python train.py --d_expert=480 --d_shared_expert=0 --normalize_top_k=true --balance_loss=0.000815 --init_std_router=0.0244 --lr_router=0.000539 --norm="rmsnorm" --norm_place="pre" --rope_fraction=1.0 --warmup_steps=307 --decay_shape="cos" --z_loss=0.0001
Below are experts of layer 3 (counted from 0) of a mixture-of-experts language model. Rows are named down (a neuron's output weights, with its number) and show model dimensions 0-159. Each number is 500 + 50 x the weight over its row's rms, rounded and kept within 0 to 999. Numbers have three digits each.
Before each expert's rows: a language model's description of what the expert responds to. This comes from a sample of Wikipedia text that the model never trained on.

# expert 10
What it handles: Technical and directional nouns. Closing parentheses and quotes plus technology, product and geography words such as transmission, platform, network, iOS, east, south.
down0:496502510501575499464409403594412442479617409502542528496563540475488550449475488568506436422555524543522524470466487502501472554500560560472494610527490436510495511506474509518487544492430438530396492539528483451475470496500516478517521477449493521458503418404520475507469471413395425462451545479523453513465577458542475464521506477450491522535483460564551406384448530511611413466568484536588543510502533475543486505426476504448493502504511534453452461450522485535511434497536457
down1:454507446503395515558412485487495481551546485518484578481554542435514526555485506570507561550514492544546488502529464544423386486540529546506513585520497535435498437490505473477473509429629525560518553536558522451444447548529511524476513528460510466538512568573465514508481412509504518423530507501438487446378516499575431560539557487476492511524493483522557502596499512489443462513516493473519452544522452556477482370516613525436527537447449515515447455568496642496438549483477542

# expert 8
What it handles: Commas and conjunctions. Commas and clause-linking words such as and, that, which, but, who, where, mostly after names or places in prose.
down0:578435637453536494407474495518560519515481496539454516461381436435420517537481588624447468488522484389596404434490529581656588448478487535490499498515476535459486537503472468522486414641535469520476495528531569528480424471622531584528542432481416454508468486440373481473517494524546457447484497408534523474506507510511481481458450468573562466493516483438537482408471575589460493514580495523489503465613531518588516532543461403530491492573478375494487521487513499494429485576541537
down1:473438484440502624496506425510527527459516412557494400490532496505485539479383574483529487491505529524447588470484476559520530528504562469488411594509473506471580625496406401518504490537508522501478459453587485444500485466443563531550417548556463394534493458461394527561557584546477505453477444525504522437512483506367521555532520556443478523455425580477439455500493536444439562561482469485519370517492542405540475522523433454528501555504516455453528520424532519478530601541508540

# expert 21
What it handles: Digits in numbers. Single digits and small numbers in tables, scores, dates and vote counts, often after a year prefix or dash.
down0:519441507487462550500571577461513503477519377560615465586428540424474552465537452483498458474585404424521465496634494501524607559499521503454527532508521465501514506504545584583431505493442534449494441487505542484490400500517464457413614547547513474457570534509442463457498475479489512637474527462427468414481513415507470542463466546566537502561492533461453537459478472496543514518432569549481397408542447574479600511519527461516469514520499490542545476407467514435433458496508476
down1:429455527526519489502488524503430570494454477431451514458517485504436428464602549552376564433479426480518534520530514531525451507540439571473449533469399513516567495488509476395475576443571528531440435478450473464458512563469432490500580516533475534525501443410520530493514507534461598517467423534429469453518513524383501509507543447472507510441486418531496602559510523539544373486524525427562431561618510436496530471525428519536438527505533495418475524463531606508527563464531522

# expert 6
What it handles: Preposition "on". The preposition on (land a job on, went on expeditions), plus colons before subtitles and some ordinary mid-sentence words in running prose.
down0:518467436530511474485411552508579564458495550450543504470474525493513484544504502584425516475442581537558492506480503572564445606542467524548507595557526514475483568499442491577462474317543538549519563518422538505428446570494506439483488463493501474530517477593474510507510575510438487465540452470574454493528521512529492574512565487511441493463546541597553550551539519468475527499544510585531505515523537580524412509452468420505494541486533528418524480537448516487500569532500501
down1:425602518521428501583484478536530504499494580431418550588484476513602538535508562486484513501445502450521533504393562527396549520472504452468480533447472556584558494399407444523543490587507479491521495451454544518547502493436460446551514413537454554529438482434471459576469451448432472464432462507523462508531446573499464452542421622568538480448484531449438496500622495547487488426575502445438451533477496609454477445560504545418463507541461523447554473553513551575536512449484555

# expert 14
What it handles: Quantifiers and adjective suffixes. Number and quantity words after the (two, first, other, some, most) and adjective-forming pieces like ic, ical, ial, em.
down0:591487519466534518493479442488512490484453456430537493523481505549500518555529453437493499487518539520532511489568483493513452400518503460457525559421484520533422576590540518526442492514509530489529470547513555527570532547505521458553564500534476550390483533518453512481533471458532489499492592488583481608473577477405573542445506482474483396492438482458455461543543409490440525392520510519385570557461501559573501483482514530497571533608523470550426549488490453491454510571556511
down1:526429568591494516486594522522424505490472435479501437523483467495428433492381508444505474465433438442501428512482502484438431483499419392505549524498523503469527427487489494502446496630502446431544483569455497415451574521583562464468486484455556509466495514576507487487484473445570540507561457486426464544578498489486449449511496515506360415365367504461503399479449532514473517440483521410550535485526449418488544533484452591466497555592560520492447505412472491566479429433472503

# expert 16
What it handles: Plural and agent suffixes. Word-final pieces s, ers, es, ies, ons closing names and nouns, such as Raiders, Pilots, singers, often before a comma.
down0:418443548513529464448442400580461519473538507499447460563584539524494377560530588481426552422545486529462521570526410493502447446474530573506593565458421517496544501517564528431509501373532578575534489444501572416484495518588457449537611508487470460556520442477511566430453487546538545489453458546443485556521502573576587469525559519533418441517543451617460549532578454491372522378574563500538563417494524457504577443549483481542568401492444534407514558478430562517567578500500491
down1:586490477437532499559529560502581494549512524472511511480446548574486607468486436434500525530502520563441517500515493391492500580544543536548477502459447520479525441487509535492433476461424486462581531404491478552476409500502357455412496541428505628491417518445503450538512501575458498479498440485489470515460465447576536494515485526507550499555535427542456424505495452505558495535476468466429509524513480543520590548546507486502523583466404472542568475524590465450464558530532564

# expert 3
What it handles: Slavic and foreign names. Letters and word pieces inside Central European and other foreign names, often in sports tables, e.g. Tomá-š, Reykjaví-k, -ova, -ski, JPN.
down0:497486498479554385539435419511512479584503574597488388378437429487582563506538516515446500439522456478467569457558559551430481536447405454530533458432424499486491506514482557488493552553563482472533487473502492566535540517448461435388463591455497481456517546500509453461421448471515558548412493543444405561520583524468574614482582411409510440610477524487393533478506492524599459428541565531522450537500524442522542421494517499456535503480524478471526450493456394538491453565441465
down1:418473451532528499589468405588483468474448547524595506440506568507437567505523531540457507477573458528456388460525583503533480484567386528569440479557549486551541466440505519543427499582513424462375452553534513526526499553604573561470546603492507541448476412443547465475466515491586466539529434485446504413469462513535467491506465510483435491540497480476442466432570518487530594483428474454519446440485460513494492482505527458499516440549599513571513479539435431471464543492459550

# expert 2
What it handles: Name-ending word pieces. Short word-final pieces inside names and words, such as le, ie, ott, ero, e.g. Bl-und-ell, L-ott-a, R-ele-ase.
down0:435499443562501508556438594499446484435511528536480490549470534427602379479533500442477571462547535437516499568546498505456581545554466456532517521474479444532543492506429533434406470289548479498584518500409517535463444500527522464592460638458517532476508413543542522485472466584521465488514550560524468460566483493521487490554551482530520460501470524530425518481583563496461467333516465497449526503550499381475409511450394515491526518613548479533515526479523551481506483516555470
down1:478477600593510535585544503461474466471438462605496512524463419445376470529535532510390515433555453516573503555597478559497462403490531409573513444447474487519469451449564482545589543601418514538478424531586513480454460445504467486551505510536493529479500522472485465555567600482565487505532452500479482450508428462532529435483454497567487535526560597488525539542459355559481440539562450598543505453439470532394543542497439581477529447577476558476453511438490511451519495509460480

# expert 15
What it handles: Word-initial fragments. First letters or fragments of words after the or of, in species names and nature text, e.g. de, ph, Euc-aly-ptus, r-ivers.
down0:522497531554497452590426518493511481547465462477421498507498419557506459475538513543520406536517465444541612594560527554474500472585568502414443541514527516491518540488485498453460534463446418442449490450585488411554508493478412477487521498531496567557549481519477459462467442470424470537480505523441586526464508456524490480390584564489532541512530502460512511500523524464529478442418529540406541509571460452510554537502504575568566557507516651456622527525451489561507477450519585
down1:478508503498479548483564443477667480490513550486464508462463440498570556536470488510508491446510443461390381464550489464501479479544549486488537493451459515374452581447522522530423444501490500537516474585464526446433439496538506482500451588447538564441585440540475523448403531474568577501434541540511437523432424478486578526532523502486403555498512490503443476562499503500546421470536587555522489560557540549462514586539450546569478452573578494541489626511457485515493612511553486

# expert 19
What it handles: Political career prepositions. Words like to, as, after, when, before following was or he in politicians' careers and elections, e.g. elected to.
down0:539495483539495429468511500539420485437525553460518541502519517556438495540536531496400448435464531506468452505474510417452430547428514549507523516476649476490494583498492532505523474534597482507503448440542529608466536524504476476549504429432470463513478564487485505607467508431490434548445548506452503478567546448484461500359443479562498503483416429563434518557481599567517554451544551440569556554515468510514559536491463622465560478569512531543557560507479525479528533428437596
down1:471422479407533428513382506550529537570426440555608496607435481467443463496495523560539499479571496567554455503469561403520524492490466482496482513484563498422507474511560546553476555375473472582431472616530534547615473564505480445540505460493520456511481450452553384535551484433474473540522594430460541410501556461530569489585438534518479482574485484561555495510644475473534533574378492570539492471486561417427579442520582531518609448478480461544455572413527445516581520488442424

# expert 1
What it handles: Year prefixes, list dashes. Century-and-decade prefixes of years such as 201, 199, 178 in bibliographies and sports bios, plus dashes opening list items.
down0:460553447523592548466510565542497552506467518611420587452478518427567411593520578528555501551497547490589532478483457506517479492427488527518540539487540520545504407550517498418506533458511511566516536514533521462562448464559523602427483605468519504534489552410422559519646498481491483467473443430470458458594526548440534497465565450436453450546485636466552468539517525433544517449500430492460486512384510576468499514451535552425541555420463472520435498612478451485395529470544592
down1:390441546601479495557417557510465466443461511527457566569523460502473446465464479492506501528502533555507470480431533582483493480414468471453504403437561492516524477537550481506547603354489597475509526505546459489484443585547504400601514520470405461540573590505476443494562455381559512446546478500450441412439580465476571537478435452535524600481577534517523501529458483425474487442536513577527517442464569533510553425520454472450485568478540499406506505469486635558487487377516551

# expert 17
What it handles: Indian names, semicolon lists. Syllables like ar, as, h in Indian and Sanskrit names (Mah-ar-aj, Vajr-ar-āja), and semicolons in results lists.
down0:484466453489444442480431433469506425585530494606543484467427471468522469500512489477483511526475543416579538485486447481529516551553487528495525498445485468465472431575543431396528529427458383543451480504512430412490433517548423452530412534587434441491531541521491484561554492561489429579427557512508569489485544435538530533488459404484656458483480522467533516532414493570469490545531522474595495545496527451573496477527453526413493485489557480545505566490552521545536533451398584
down1:464499517466489531512485505506604475558547588471509458553548434527498570506528521508556479414527550512504558539561421528543595504560500537520478544524501439531464417563518545505515515427501427570623440545457513478503484519492537423483521520532514500392433557449556504454522498531482483504433498558493567365488517455431471487543456470415488535614514482547521641558522503426464472470498486448480518507518515464551520510555514557471450471503552615477463552531499538496473539541514511

# expert 11
What it handles: Mid-word pieces, quotes. Inner pieces of long common or technical words (determ-in-ants, ev-ol-ve, altit-ud-es), opening quote marks, and backslashes in explanatory text.
down0:498498439467559500531510445402430632523656532543519530463434452509477536569452480538421534490497563471508479554525571529419497471543482399513579511463450490549486546525500548476470484385553514556444469505518487566504514487558471521463485496442513493557488526557573461572451481496451462483484494522488476566521678566537523553533541451475468505474527540416537548493392472520558588557453463456473466485506563521436560459509442575527432529604448440539481539472529539466453458574573571
down1:447425495559532483524443532428512516534516525407532493535516480500442534421523591520540445424508459490476428523508546493468537548489515525529479464437429507535435497530513578478389428433492476549393474450444470540485446435555567611433474579445516552536490447555489454551552447508517579480456527567522537534595502404410429512502446488450465513415470489555519455615466529527419518457543476562478516363543563546500467472539546510429490487454434499548528612565488522436509468491541477

# expert 23
What it handles: Military and Arabic contexts. Words and word pieces in war, army and Middle East history text, Arabic names and bytes, e.g. Regiment, Battalion, Abd, ibn.
down0:613493470538463478501416503539501478421445411566513555490501547561488592434437514463547580529533492536544522445477432496439600542516411560531474515459512533451555484538519418568468548551438539563512390381521512452473531555504481481423495492431484573536429615505499475529554535522467450502487560436490606531488434520415466547558488490481572400464481529445448441490532483576506492599564485519465486546449464382439458518513413465408634526429486531492473543511462543471466427455456457
down1:450459565402471453569515594493525522491470506501532536474582546513513492496572520442456548466581433475486587470509439524523571472515561525435499554488427548454462595543500487462544521497470503607429481532474384486529472480472585513469499482518563488475542485518630432468426446423473603553513558559501499478509496455539545488532451470621574515456463693491457487554503516520483477380483387477526498499494523588438570538506551548438482459413579487509508478538499537502474510635633520

# expert 20
What it handles: Table pipes and periods. Column separator pipes between numbers in sports or election tables, sentence-final periods, and periods after middle initials like William A.
down0:486508521464472505585594494511485442569416596459538547574483562523513524452433512522548457527596574436577557400510486474525495535535483551538472465447417629498470454559528560464440534361499472550468533540503448458585430496448478394449469479484462483522548379477581383481436499446517524463569571485537457527466518465547542531450402460559563475477543443504543530453479482514512491556519450491508570467512537531497487514589517498496501477506492541556451471440487485474519475484498546
down1:417475558522466504514429503475571472568504536463545485536528455540465493441434393480481511442461517511463584437431484506508515476468434497524454518462475539512533521471530550493526499638429607519455542437480602487569445463575502626521525558467415504512443445526588524568463646490434495536394443445506509415457578535482501479413606493417473547395591512501530471540516400429454513411476640514469435373390458552456488482468441511515511432454587443466560555483447507478590513472477542

# expert 18
What it handles: Table-cell spaces and pronouns. Bare space tokens in table cells before numbers or dates, and subject pronouns he, she, it, they in prose.
down0:461492415463538497527580440507580524539425421475506529433560517537556510436560576534515506529387510501459527455479508462480473494525550578470543477541499481554502479466539494533580495856497559523542460565504487487595502535540492655479423452496549509422500484552498530492580510468434552489524453480416491466509510525398412513529554446490464532464515488560488531474445461570523568585465494503461484502463461525522481522520558572569485373498606459524539576543515492413486503557503499
down1:460459530484528523534542506417494492499509475475626550489521526478472471476495450450555580486460529541518551518488501581522499456490576535427528499508633530485564522424323508513516494488599587655568516544436437646542598406503489579505525501478501457485569522529517540464523556443466517465525490549458488498490471577538472490519527561564557480579487558629556528464480508604470474573427510553536522489479463529481540499463616442451404529394434478512564591437564564548479495540511489

# expert 4
What it handles: Digits and units. Number pieces and units in statistics and census text, such as 000, %, km, million, and the verb after a percentage.
down0:441544442573510532548549486529555488507516453571386551492484555544487450520519456465524558483491590553501474570504593554499576551505446448512503543478456509342451552503521492480517537739498459446508429445542476556464530502493508669401469568504450563536506554552509539532461510470513540434464545458561481499451441533551519479476431507526473457521517484487522491501446576498512508559505473477416490441493461593475450539560418463604416466532416570453479476482502471540455462539562470
down1:481443462467534496495497562494537483522478567478444440523498491499374475528510435593534490439465539513568550465488451473480429546514414548512432546505583510573470494551451521379617509452519398562519439497359521492427408456487642493502421421520442495547480421528484508536490586557373533495514543554366549528484489490380500446481426420367507543494542484534534510471507558532546468519512501602458512555539504582461472494505565530549519466547570486470416404500477609569573509578449481

# expert 12
What it handles: "The" and month names. The article the, month names in dates (15 October), and word endings like ly, est, ag in sports and biography text.
down0:434466645537447437542508613419428538506466494522496510499535507516542436537490511430488421636484507409494469462417496510545442524408529502522484542480571556453420552424581409488527502560544542486423523526419541404570533453532479431492481444558466502505521461499404494536515520489455441504568563595561459558520498495442448519446527506518472518373474472439484474496485511528544548534483636571478551451612526526484577562479451483536511525477549475536486603593428548368548476504528488
down1:527466424558492417536511522573439576454530455507513595556651525458491543583432500471465532536530586477540518534531463442493411526503427463519530502500568531413496478515503434447474426430529545470465525545474487535443447512429401473523478484464470510562556463483450479571513491543392496505527566455503479484492584517519508477547431550511358484438526562512534443576489541477505447565484462638573525438550493519466453505590522419476503449362572434511530494432510434475420503514583543

# expert 13
What it handles: Infobox field labels. Table-row pipes, field names and values after list dashes in infoboxes: Position, Species, Born, Coordinates, taxonomy ranks like Arthropoda.
down0:600545574516491508456530528489493470488542515490554534513456561435406553503489394450509481449454464484493603589463592516471504515482542586434472466483475441513509544492591547566438462439471480569544513526518450518335516541480469466551497547408449579494524462521506373507420462464462522535484422453522504547471538475530522499549442600405490462492513497487405540490525501485485483473514489490494465529488472461488517508589592555483493566458491460524627473552437470487471516492458520
down1:587512543447567563517534420510515564504548442575650540502530445566493534442490368595507606528455506448531413485525548506603370492569437483416520469448474513484500482506524502491502346549534487513557559517514503533526567415482518540388467461379458466518517487526481544439557469529570551462505534456451551488549478484424462474491465514619595625466524599522505523458494459420530553510532421513468487516420515580519476528494522456490497597481495553504536447548457521454549427528487485

# expert 7
What it handles: Music line ends. Line breaks and closing punctuation in album, song and discography lists, plus words like album, song, film, music.
down0:482479526480558493565514587459457495521545505440467487539537448444477507538472464518556421552547483624547542498462514539570425466576572419484523507459446527468511526521548464479544496455569525480566421448479507585523499434549502443481449428551501500506494560452526545499570540462406538627537530500501539525478453416447439546432564573503445492489459587499517528525532547500489498458446406527555647508511503433419475454428514478525546596453471522463526587537467571539483535544451566
down1:375563523498554484516430547433517387490479478613490515498454432513607517523431487505545517492536453564503592514502555515435529544402492432653458482477512580447561521522444455557587425390451526529538498499513535490571421494591430507483555483493451459433505489556399498458481531481514526428495512482399521479501558482619510521475572515605475477472459457465520471504430460564371564483531536560482536420492401495427446476423484477509521462493445504485486394473530452476505525577559535

# expert 5
What it handles: Prepositions and past endings. The prepositions of, in, with, from, into after nouns, and verb endings -ed, -ing, -ated in biographical prose.
down0:486512585459528532567400603469469401474477523497525530420619413517458455482380546488412543557519489528508520462468455525496472570510548439525478575591456482479481531439528558508522566485509463471557440528582457567557509536461414576560515373508536505506369470550482521551465454511419455569480426398463382498483580435574513519542591451499539462552555487484426559587530418462572515512519498561457457452548498451504526568524554500453506508505459489512477561532473488423509436539512607
down1:421534589419545465485607595431461455397527446526470499497613476554513469414485555453496405472392544530505459505527451513495546592547462418591456485429537488506518562445522481456572518517554520530402450481508493416462492492534465438580484517456509562613508517521469510495431429549549465447483476475487545532545590547541424491498619429446409495470563455521507505511514514468539575508469393479390561437488544497532408536479541510472497488502599559447464443527493484498476495517432546

# expert 22
What it handles: Asian and foreign name pieces. Letter pieces like i, u, h, ur in romanized Asian names and places (Xi'an, Kyungpook), plus country names in sports results.
down0:513551456501498426485534510487399508430478472516531568532517526442582532493521573509434423465502538513540484454457441519458496523506438516491492492514472427574492474515424614449486531430557517450559481438512493479512632504502509423367560500435483560581450497517454393455501525504448513566446540518512520474475521496493472525486447471591512420483501434445442528473459474505504487543470552502505442450549639493475427472434478519568459502496418547558545487455497519536536464454486546
down1:528481492459468450467535455537461507387550444497432450424473522469413543502488484535528448412537507426602510593494505503453469533484522413466502448524489493446553507450488525450426527643545514425482546489434469406524539491488392541541516592478544534468558610436559502524511480582573460512409557527516531487539490458595512501508536442437465532452463465549483395492425513506596507518457512530458443535541512543509526521501479489479396472540460507365466576517448490551459476498448553

# expert 0
What it handles: Structural punctuation and headings. Opening parentheses, en dashes, slashes, paragraph breaks and wiki heading markers like == and ===, often in results tables listing (GER).
down0:419502437499444502515520473567509525605468418475533513527494494531461527543453470502490506575584557544508490524528540484553625523581503499547495525483440521563489485505427472392503468385462576440387482559475516517481526478560521504460484491575418596482419508483627518471540489427503610550381405564506539555484433494441498459592486511531472411589471457515554554542530448541471573514499597436455480502530510455571509501469527522461498472481595433481509447492455479508446499522505434
down1:381488487510473515570489439511585445491574439485488493544530530549462575552507511630472573604479489494447599504508588493521479595509512490541462477520482450540475573467415439498561565653526467429566529577507536514470440463539480594442507517495463562580518486500532516463579547587530473563422472455457500438550613476484417445461472514548535504553476467566577478566519473567433507572462454569566478568513606499479449507445489554423546460435545506496498491537461503450443568494415524

# expert 9
What it handles: Table cells, name pieces. Row-ending pipes, table separators and capital-letter name pieces (McC-ull-och, L, Brad) in sports results and score tables.
down0:550397474525498419429493442526512486492469481447534516459585545464589576496498494469496480593514503537540457430616552526409408462469503494480559506495498488510482467441425444513415527688487491414542566407500499431515459390487520520482521471529624468433445447538432469510469508528565503374471510483491522470467518540513463457580479521558555437476466486582456487478505476589438515512536583516522396521479552488462543454511569487610461410517454600488426583431520468392578441517434445
down1:496563522432461566531575550463428546444514512515590591438568493532536486484458437466535588497421425575533451480510433525532578491459563548404551460598470522573407508502495428494564460521531495521507480520528496444469532489437572441508499497504570510491514466566521468455495497422547565572546516494480443432457552466527463428506491506461484471548465532558464483414548441469453591494451493428518507530549461482439601474513485619467427535494484478565494446424527419481503569498519509